{"init_std_router": 0.00664, "num_attention_heads": 2, "norm": "layernorm", "max_grad_norm": 2.0, "max_seq_len": 512}
Below are experts of layer 10 (counted from 0) of a mixture-of-experts language model. Rows are named router (the router's row for the expert), up (a neuron's input weights, with its number), down (a neuron's output weights, with its number) and show model dimensions 0-127. Each number is 128 + 32 x the weight over its row's rms, rounded and kept within 0 to 255.
Before each expert's rows: a language model's description of what the expert responds to; "comes before" lists some tokens at least twice as common just after its tokens as in all text. This comes from a sample of Wikipedia text that the model never trained on. Tokens count by the router's weight.

# expert 31
Description: Nouns naming fields, institutions or activities and their suffixes -ing, -ation, -ology: Research, Film, music, health, development, education.
comes before: " of", ",", " and", " in", ".", ".\n\n"
router [109 136 136 135 126 127 180 137 127 145 144 133 112 177  87  93  48 115 139 139 123 188 105 123 113 148  80 123  97 139 111 154 135 155 108 127 129 121 103  98 211 134  84 115 154 126 113 136 156 120 147 107 114 132 118 138 202 120 116 105 146 132 121 110 139 169  85  99  95 116  91 120 147 108  19 148 159 162 131 134 121 148 137 109  42  55 139 165 122 108 150 138 170  96 194 117  68 158 109 152 133 121 144 232 132 192 200 149 183 113 124 135 139 139 134 150 128 121 182 101 123  98 123 146 154 104 121  92]
up0 [152 139 104 120 115 129 107  90 198 101  93 196 158  90  98 125 178 151  89 116 111  85  88 142  78  86 155 188 144 166 155 112 123 108 122 119 159 160 178 122 115 152  96 107 191 118 139 131 105 102 155 120 133 157 182 131  83 125 114 142 118 139 128  87 120 102 127 167 143 148 125 127 113 163  86 171  88 101  97 158  71 190 165 164 118 129 112 155 117 112 135 113 129 145 157 114 131 136  97 145 169 121  82 222 159  83  99 125 140  79  65 100 104 144 110 154 128 220  87 121 134 164 123 161 139  84 116  58]
down0 [140 113 201 118 102 149 170 152  87 174 176  81 100 135 139 134 119 108 150  84 113 131 155  93  86 101 157 121 136 102 107 192 134 116 134 145  92 127 146 130 143 111 120 110  78 159 212 109 158 162 135 138 129 112 172 107 116 156 125 142 141  96  93 159 132 128  78  33  97 184 121 127 190 134 129  92 144 134 171 112 183 142 138 121 147 150 131  98 146 143  73 158  49 134  56 171 141  65 188 134 155 138 182 110 128 151  93 101 127 147 151 167  88 118  69  85 126 144 103 112 138 118 113 174 117 129  82 131]

# expert 36
Description: Byte pieces of Korean or Thai script in table cells, plus building and style nouns, such as House, Building, style.
comes before: " |", "-", ":", " were", " are", " by"
router [ 91 161 106  91 128 117 139 115 124 100 106 159  93 166 128 179  95 178 147 168 164 120  93  98 166 181  80  89 108 122 151 165 168 165 156 105 167 163 153 180 143 147 108 136 147 132  92 151 159 170 115 141  92 135  62  98 117 100 109  89 114 175 105 101  76 161 122  74  99 105  97 155 138 151  83 168  77 129 171 158 112  99 168 114 114  81 169 166 137 179 176 116 101 109 130 146 101 166 110 118 154  74 106 149 188 172 140 155  91 100 145  84 174 166 151  98 157  98  94 172 102 152  86  96 122 169 103 164]
up1 [108 105 104 115  76 113 178 155  99 131 145 128 105  91 148 139 139 142  94 166 113 111 169 109 121 144 156  90 160 154 177 149 166 126 109 131 133 138  91 158 177 134 122 209 125  92 121 164 103 167 143 113 105 119  65 115 163  86 126 157  68  76  46 182  56 144 116 123 113 145 112 159 109  91 115 179 171 146 103  85 111 104 151 138 130 101 161 172 180 132 121 116 149 141 121 114  45 110 149  98 181 123 162  89 156  98 105 196 180 117 134 130 181 113 125 125  53 178 144 116  85 130 134  98 117 127 116 125]
down1 [104 116 102  37 112  92 158 129 201 103 166 129 106 137  93 157 161 172 146  83 140 125 101 142  79  96 170 158 129 150 140 155  80 161 101 189 121  94 126  91 137 147  95 142 201  90 100 105 105 114 144 173 106 140 172  94 162 113 119 125 165 160 121 195  68 153 138  91 137 166 177 117 155 152 117 145  76 157 155 130  88 183 132 103 122 158 105 107 124 167  86 159 103 147 142 108 147 106 118 153  84  97  98 101  87 142 144 117 153 132 120  83  75 100 178 102 195 149 121 134  75 107 154 160 155  98 144  90]

# expert 49
Description: Final pieces of compound or plural nouns such as bed-rooms, class-rooms, compet-itors, plus law, art, staff, and conjunctions as, and, while.
comes before: ",", " in", " and", " of", " were", ")"
router [ 72 162  95 105 140 105 143  79 127  95  84 151  68 147 110 167 106 158 165 173 139 148 102  78 164 163  85  95 118  88 161 180 163 179 182 110 168 148 136 185 177 135  91 156 147  95  96 169 155 168 114 141  78 150 169 129 121  91 112  99 140 158 115 116  90 173 129  75 118  88  87 160 158 149  96 162 122 119 172 164 110 112 172 116 126  95 142 159 100 131 162 134  95 101 136 120  87 172  88  91 146 105 100 149 181 153 164 182 112  96 132  82 162 150 143 110 175  93  92 148 108 172  89  94 141 156 107 160]
up2 [151 138 114  38 118 191 129  94 137 102  82 148  83 152 171 173 119 137 106 124 120 127 143 146 149 130 111 158 100 110 111 172 150 111  83 148 152 140 129  83 136  96 145  89 119 147  95 165 156  91 137 145 102 102 205 126 132 108 115 121 179 151 128 105 157 198 126 165 137 115 146  72 134 168 116 150 138 105 182 185 187  77 160  72 113 119 146 125 143  93 127 155 129 115 141 121 143 122 116 133 132 132 113 132 178 101 146 144 200  77 148 159  52 123  73  82 148 148  72 184  99  64 149 127  90 112  75 143]
down2 [135 121 176  52 110  96 162 137 157 129 139 125 182 117 170 134 143 108 170 163 138 113 154 100 190  77 175 112 110 172 154 145  71 137 127 141 155 116 129 105 153  73 106  93 154 136  92 136  70 149  79  94 104 124 109 136 153  99 177 115 215 138 136 132 127  98 166 140  96 166 142 167 181 129  61 116 140 140 150  92  87 183 100 152  86 136 115 160 113 167  61 101 111 158 156 140  83 115 131 110 162 100 115 145 127  81 167  84  73 156  94 168  83 120  90  64 121 169 143 125 162 115 143 123 154 151 105 120]

# expert 29
Description: Empty or leading spaces in pipe-separated table cells before numbers, plus rare word pieces in species lists or romanized Japanese titles.
comes before: " |", " |\n", "1", "3", "2", "0"
router [ 83 173 127  94 136 111 114  85 113 114  97 136  88 125 128 161 108 120 171 162 176 134  94  85 165 143  40 102 100 111 153 142 149 151 153 112 152 135 150 168 170 160  93 162 153 111 102 160 175 166 112 158 104 154  92 148  83 129  99 107 139 137 105 111  92 159 118  92 108 112  85 143 153 180  91 144  93 148 168 161  94 108 174 160 154  77 139 161 124 149 165 144 103  85  64 117  97 153  89 150 156  92 115 149 212 172 131 187 106  91 149  92 155 168 150 109 155  91  78 131 111 170  87  91 102 176  87 146]
up2 [176  78 142 154 122 104 174 173  97 159  87  74  89 143 121 120 120 141  80  63 141 154 104  95 153 160 141 130 122 214 107 103 124 141 221 196 130  75 106 134 140 140 141 137 132  85 105 137 129 126 113 162 150 155 131 137  64 126 166 136 114 120 153 112  67 149 149 121  98 161 105 127 121 117 106 198 127 166 196 168 144 151 105 126 197 127  79 139 189 158 117 147 164  54 113 132  97 168 103 137 104 147 128 168 172 127 105  96 101 150 111 130  80 144 113  95 136  64 122 151 122 104 144 148 106 136 164 123]
down2 [121 163 152 141 134 129 130 119 134 150  94 109  98 134 130  76 108 103  89 181 119  52 135 178 149 128 148 127 123 123 113 130 114  90 102  84 116  99 163 119 142 122 171 142 141 155 105 171 138 147 117 179 114 140 116  71 128  74 192 130 131  82 150 171 132 127 124 212 112  33 136 141 126 136 178  76 142 160 108 110 109 131 103 143 116 203 186 121 150 132 143 110 130 150 126 100 175 146 126 178 118 105  90  89  86  90 137  77 144  77 131 185 119 109 139 119 115  90 154 106 154 137 141 218  90 131 206 105]

# expert 41
Description: Cells of statistics and election tables, such as percent signs, dashes, ordinal th, goal numbers, and first-name pieces like Vij-ay.
comes before: " |", " ", " |\n", "%", ";", " ."
router [ 98 171 111  94 142  90 126  97 118 104 101 153  75 156 130 170  97  63 146 146 159 175 105  85 164 163 107  85 110 152 156 158 148 159 159 108 162 150 151 174 155 145  98 152 148 114 111 149 186 155 114 149  95 162  91 118 118 109 100  95 130 169 102  84  69 168 146  77 106 105  92 150 178 158  98 158  87 169 152 146 120 108 179 153 125  94  65 182 132 134 161 112 155 107  97 122 134 138  85 126 161  98  86 114 192 165 123 173 109  82  74  90 140 160 164 112 180  89 103 145 103 144  81 101 168 169  89 123]
up2 [123 152 160 114 140  95  84 115 187 110 172 133 135  97 131 141 142 131 134 103 118 126  64 111 144 142 210 102 130 114  95  94 153 175 137 140 178 141 124 155  99 177 178 159 140  87  89  83 158 124 170 129 173  58  96 119 168 100 137 135  72 144  86 102 143 106 133  81  98 161  92 167  96 168  83  80 134 169 136 133 165  69 131 150 119 109 125 179 178 121  99 116 135 107  78 190  96 157 107  88  77 163 131 156  92 143 127  99 145 125 188 122  74 157 109 107 120 143 166 168 142  90 119  70 170 142 153 122]
down2 [117 157 113 105 146 151 119 137  92 129 123  59 125 109 114 158 108 140 129 123  90  40  68 169 141  90 126 105 113 129 127 159 137 144 174 208 132  99 169 107 147 126 112  68 120 128 135 125  84 109  75 180  92 126 103 113  82 224 162 131 159 163 109 172 135  95 162 114 120  80 197 138 136 156 117  99 149 143  77 187 118 111 151  76 135 116 138 104 139 103 139 141  57 158 156  81 126 106 135 132 180 121  85 126 124 146 181 151 129 175 148 102 150 156 140 180 167  58 149 123 120 145 124 164 118 146 139  95]

# expert 63
Description: Nouns after the, a, or a possessive, naming groups or works, such as team, club, album, song, season, family.
comes before: " of", ",", " in", ".", " was", ".\n\n"
router [143 124 143 145  86 142 158 121 167 118 136 121 106 208 137 114 103 122 127 150 137 117 134 164 109 160 151 162  89 160 158 131 138 192 114 121 170  40 109 129  96 105  65 111 158 153  88 106 143 132 132 114 132 114 131  77  14 135  89 132 133 130 149  81 142  99 125  86  61 140 128 120 156 136  55 133  96 128 144 147 114 134 136 138 133 119  64 165 108 127  96 109 142  95 152 176  62 119  98  92 120 121 126 142 184 133 185 156 158 158 175 156 102 137 106  97 165 141 123 179  99 129 137 118 179 154 132  38]
up0 [ 80 133 105 149 105 155 150 101 149 154 174 190 155 199  75 131 190 151 112  90 149 149 129 127 113  76 151 139  80 123 148 187 102 186  76  76 106 106 133 165 168  89  72 146 100  92 124 172 120 167 182 128 161 135 126  80 112  81  85 115 129 134 140  81 101 108 116  87 166  89 109 142  75 108 104 135 102 114 127 155 103  78 109 106 169 130 111 156 152 114  75 168  71 174 135 163 100 129 153 120 122 171 146 113 111 151 143 135 178 137 162 199  89 104 139 131 106 124 136 179 120 128 138 178  88  89 118 116]
down0 [114 158 150 133 130 163 137  95 164  93 143 144 107  76  74  96 153 157 175 106 180 149 144 152  92 100 140 109 154 101 143 140  72 104 114 100 150 148 159 117 176 159 111 139 152 139  71  85 145 119  46 137 114 128  89 185 125 174 124 128 135 209 176 112 138 128 150 124 133 109  82 134 117 126 134  99 122 142  77 123 114 118 111 100 151  76  88 103  74  79 116 238 141 107 109 154 184 107  87 168 115  99 135  43 124 176  99 173 131 125 143 139 136 132 147 139 118  97 157 101 141 169 161 144  99 184 152 146]

# expert 14
Description: The words this and the in running prose, and capitalized field labels in infoboxes or taxonomy lists, such as Genus, Location, Mayor.
comes before: " |", ":", "-", " (", " time", "\n"
router [ 73 188 119  93 133 111 157  98 123 106  85 161 102 154 143 185 111 127 161 177 166 132  85  85 181 168 113  82  91 162 174 136 160 184 159 108 156 100 134 191 135 155  95 160 156 120  99 145 176 160 104 155 113 162 127 133 136 112  92  78 161 147 118  95  95 170 147  95 122 101 104 162 132 160  81 150 105 175 167 174  98  90 157 108 140  75 136 182 109 175 151 138 153  88  92 148  88 178  94 114 175  96 102 164 166 146 145 145 128  99 153 100 148 175 161  97 140  84 100 156  89 152  88 113 130 157  91 136]
up7 [182 181 114 125 119 122 132 158  95 109 141 129 107 117  86 132 105 129 156  95 119  69 116 128 185  53 156 169 154 152  71 133 143 142 118 117 155 134  93 128 157 104 102 110 121  72 105 132 168 159 154 123 118 115 131 136 155 132 104  53 141 175 142 233 139  99 121 121 144 154 138 139 117 182  90 151 146  96  80 167 166  98 178 162 147  53 172  55 116 154 115 115 162 120 141 139 111 105 128 117 129  66 144 169 145  99 167 167 157  95 146 121  66 162 144 143  88 120 111 128 110 156  79 195 118 129  84 144]
down7 [105 160  71 132 108 105 132 164 115 113 108 108 144 108 138 118 125 153 147 132 113 189 100  79 100 136 105 117 119 131  98  69 134 155 135 112 123 149 147  70 116 134  95 107 113 166 144 106 126 130 145 152 105 128 182 137 203 156 129 130 155 136 172 110 147 160 111 139 141 156  57 128 176 124 141 129 106 164 139  97  13 179 216 134 147 130 192  69 129 146 200 114  98 119 113 144 113  87 160 122  88 130 127 126  85  97 118 122 136 100 124 173 146 115 134 115 109 133 207 146 180 129 103  74  92  64 170 162]

# expert 42
Description: Single digits inside long numbers and first pieces of proper names, such as Mount Abu, Mel-kote, 2,27-5.
comes before: " |", ".", " |\n", "°N", "%", "–"
router [ 67 170 122  77 138 126 168  88  96 102  89 167  92 165 126 176 103 130 158 152 163 170 104 100 151 188 127 101 103 141 160 129 172 143 149 114 146 138 132 166 161 169 101 151 141 100  96 157 148 177 105 146  75 149 148 137 149 104 113  90 105 157 134 108  79 175 127  79  95 114 104 147 154 177 100 166 102 131 165 179  82 108 157 127 137  94 112 162 110 139 128 155 114  95  71  98  89 165  94  92 167  97 101 178 191 148 139 152 108  78  92  73 132 167 149 102 151  86  78 143  92 166  70 120 173 157 101 149]
up1 [ 14 183 150 116  76 105  95 118 163 171 124 132  91 134 131 146 202 159 150 135 184 139  96  88 165 137  97 130 137 136 116 126 118  78 123  32 141 141 112 118 115 139 136 100 138 125  48  29 141 151 153 156 104 135 108 141 135 133 134  65 148 157  54 132 109 160  99 158 152 133 123 110  93  55 139 133 161 131 158 130 157 119  81 113 110 139 139 123 117 102 153  90 172 166 133 161 127 123 181 145 179 149  97 146 179 136 102 125 167  92 130 148 147 132 128 137 136 154 133 131 151  88 153  98  97 135 168 133]
down1 [146  80 126 166  68 178 106  97 130 126 105  87 141  61 156 153 110 105 202 134 130 150 106  98  65  93 126 162 139 104 131 116 168 117 124 107 168 172 119 127  84  97  93  80 182 149 152  79 190 150 139 157 140 120 141 143 125 212 135 120  93 125 178 145 136 107 138 115 139 104  72 143 137  85 131 197 106 129 143 105 145 185  77 163 108 152 191  96 148  98  53  90 118 160 132  98 113 107 163 124 163 120 106 112 136 176 134 166 105 132 147  84 131  93 134 180  87 131 126  94 151 119 154 137 106 174  87 152]

# expert 4
Description: Periods ending sentences, plus closing parentheses, quotes and braces, often before The or He, e.g. Fogo., (a)., "citizen".
comes before: " The", " He", " In", " |", " It", " This"
router [140 125 115 114 140  92  91 120  17 123 163 145 151 116 113 127 145 163  99  91 123  94  68  81 127 167 135 140  91 192 113 182 156 112 164  90 116 147 122 130 150 129 136 110 131  84 159 147 121 148 118 167 142 131 114 131  77 153 132 112  99 177 120  82 175 141  94 137  74 146 127 130 170 165  92 110  96 122 129 171 127 146 137  90 203 112 164 159 148 148  80 113 162 113  94 251 121 169 111 173 168  97 100 147 122 134 178 121 103  97  84 158 162 108 124  60 148 132 147 179 108 114 135 108 145 119 123 155]
up2 [130 118 108 131 133 161 131 195 130  81 196 147 135 159 108 188 161 147 108 128  90 141 162 119 132  75  77 217 178  79  80 143 136 129  68  47 145 200 170 108 110  88 149  78 169 164 152 106 112 159 118 100 108 132 120 111 127 103 125 113  55 128 117 114  68 126 162 139 186  93 124 150 101  98 123 149  99 158 156 106 160 108 142 134 146 127 115 143 121 152  91  68 112 122 107 155 117  88 111 161 129 130 140 145 156 160 147 156  77 148 120 138  82 175 113 105 181 118 168 139 126 132 146 103 144 151  63  85]
down2 [108 100  87 104 122 103 146 115  89 157 148  84 107 161 110 129 101  51  99 106 175  78 171 119 166 117 170 100 127 146 134 170 114 155 185 136 136 169 192  66 135 138 152 135  81 167 117 149 170 167 139 146 121  74 134 107  71 107 120  93 123 116  97 135 149 126 104 119 116 147 138 140 144 172 132 106 152 169 157 140  96 100 227  96  85 156 113 134 193 169 125 163 101 132 130 127 125 112 114 132  71  91 162  89 164 128  81 186 173 152  99 164 102 111 130 148  51 113 141 121 131 130 114 156  84 166  82 171]

# expert 15
Description: Table pipes at line starts, leading the, and unit or body names like Brigade, Office, Secretary, Operation, Plan, in lists and tables.
comes before: " ", "20", "1", " United", " company", " first"
router [ 79 166 108  80 161 109 152  86 114 124  79 170  97 143 144 174 113 160 168 162 169 124  89 112 169 162 207  90 106 100 158 139 165 170 165  96 152 173 165 177 125 148  89 151 136 129 108 163 157 165 124 134 118 158 122 146 128 121  88  93 120 175  92 114  62 163 119 101  97 119 100 135 105 149  95 151  93  94 174 146 105 127 150 100 137  70 123 174 124 145 198 132 121 113 177 174  94 159 100 105 157  87 101 124 180 148 142 142 110  89 139  86 166 177 156  99 158  92  88 161 107 174  86 103 137 168  81 136]
up3 [138 146  99 143  87  92 105 109 167 145 159 105 166  97 152 114  97 179 151 146 103 143 166 108  83 165 177 166 101 117 107 163 157 107  80 139 101 145 173 104  86 110 150 136 133 200 145 162 139  94 139 153 154 150 178 172 128 127 104 112 103 176 128 111 106 201 120 119  71 104 165 151 115  99  94 124 173 145 116 127 112  75 124 111 131 109 135  92 153  59 153 164 110 103 150 168  83 212 113  66 126 171 141 184 152 140 101 140  56 139 151 145  94 161 149  99 156 115  84 126  73 144 127 137 135 179  98  71]
down3 [149 180 150 155  83 128 130 162 127 147 124 177 104 109  74  93  86 139 130 150 149 134 165 104 170 160 123 202 126 135  98  49  98 147 113 115 192 126 158 118 113 157 134 101 126 104 100 140 128 136 153 151 132 195 148 150 110  80 119 176 201 108  67 135 134 116 169 107  95 158 128 100  86  77 126  91 106 139 191 157 110 180 104 155 100 118 133 133 105  76 107 135 123 148  90 171  96  92 144 181  92  98 113 145 130 136  97 211  72 130 175 133  90 133 159 148  70 124 102 112  73 124 156 123 130 131  93 167]

# expert 37
Description: Separators and numbers in sports tables, scores and track lists: semicolons, colons, dashes, plus-minus signs, and Play in Play-offs.
comes before: "0", " |\n", "-", "1", "2", " —;"
router [ 63 169 115  95 123  95 118  90 119  89 100 155  87 162 127 173  71 127 167 164 180 133  91  85 173 151 100  92 112 121 166 135 164 158 167 110 146  93 161 159 128 161 104 139 149 123 100 178 185 170 117 147  95 158 111 132 120 116  81 103  95 132 110 114  88 171 123  72  97 100  75 155 126 153  99 162 100 154 169 155 107  78 159 130 126  75 145 162  89 150 151 118  81  89 119 128  94 156 100 135 170  82  91 146 187 172 143 161 123  94 152 113 146 161 152  87 159  79  93 144 102 169  86 107 114 186  79 134]
up2 [127 139  96 114 178  85 110 120 150 125 121 136 104  86 168 156 137 104 118 119 146 185 154 125 105  82 140 192 177 106 115 105 132 110 118 103 116 187 122 145 110 139 117 166 122  99  67  46 171 173 152 193 139  93 133 127 149 122 128  75 112  88 149 123 104 130  93  97 125  63 105 133 146 115 151 192 122 138 181 135  89 110 187 170 126 148 114  59  68 184  97 108 119 182  94 162  95 197 165  93 114 164 128 176 111 148 152 123 107 106 143 160 150 108 181 115 158  89 134  97 157 141 116 174  87 127 103 141]
down2 [136 156 106 118 152 126 138 149 117 140 157  88 118 161  77 146 147 161  91 120 124  79 184 119 162  85 129 113 151 104 121 171  51 116 101  50 134 144 150 146 117 165 147 102 105 135 166  96 120 170 170 130 162 125 108 109 167 117  97 116 129  93 128  91 131 150 115 139 107 133 159 106 148 164 157 180 135 141 109 133 142 159 161 146  66  49 145 160 108 159 179  81 127 130  90 131 160 183  87 142 131  88  87 149 155 138 119 181 128  95 189 138 150  42  89 129 118  71  97  49 159 101 176 131 126 165 181 116]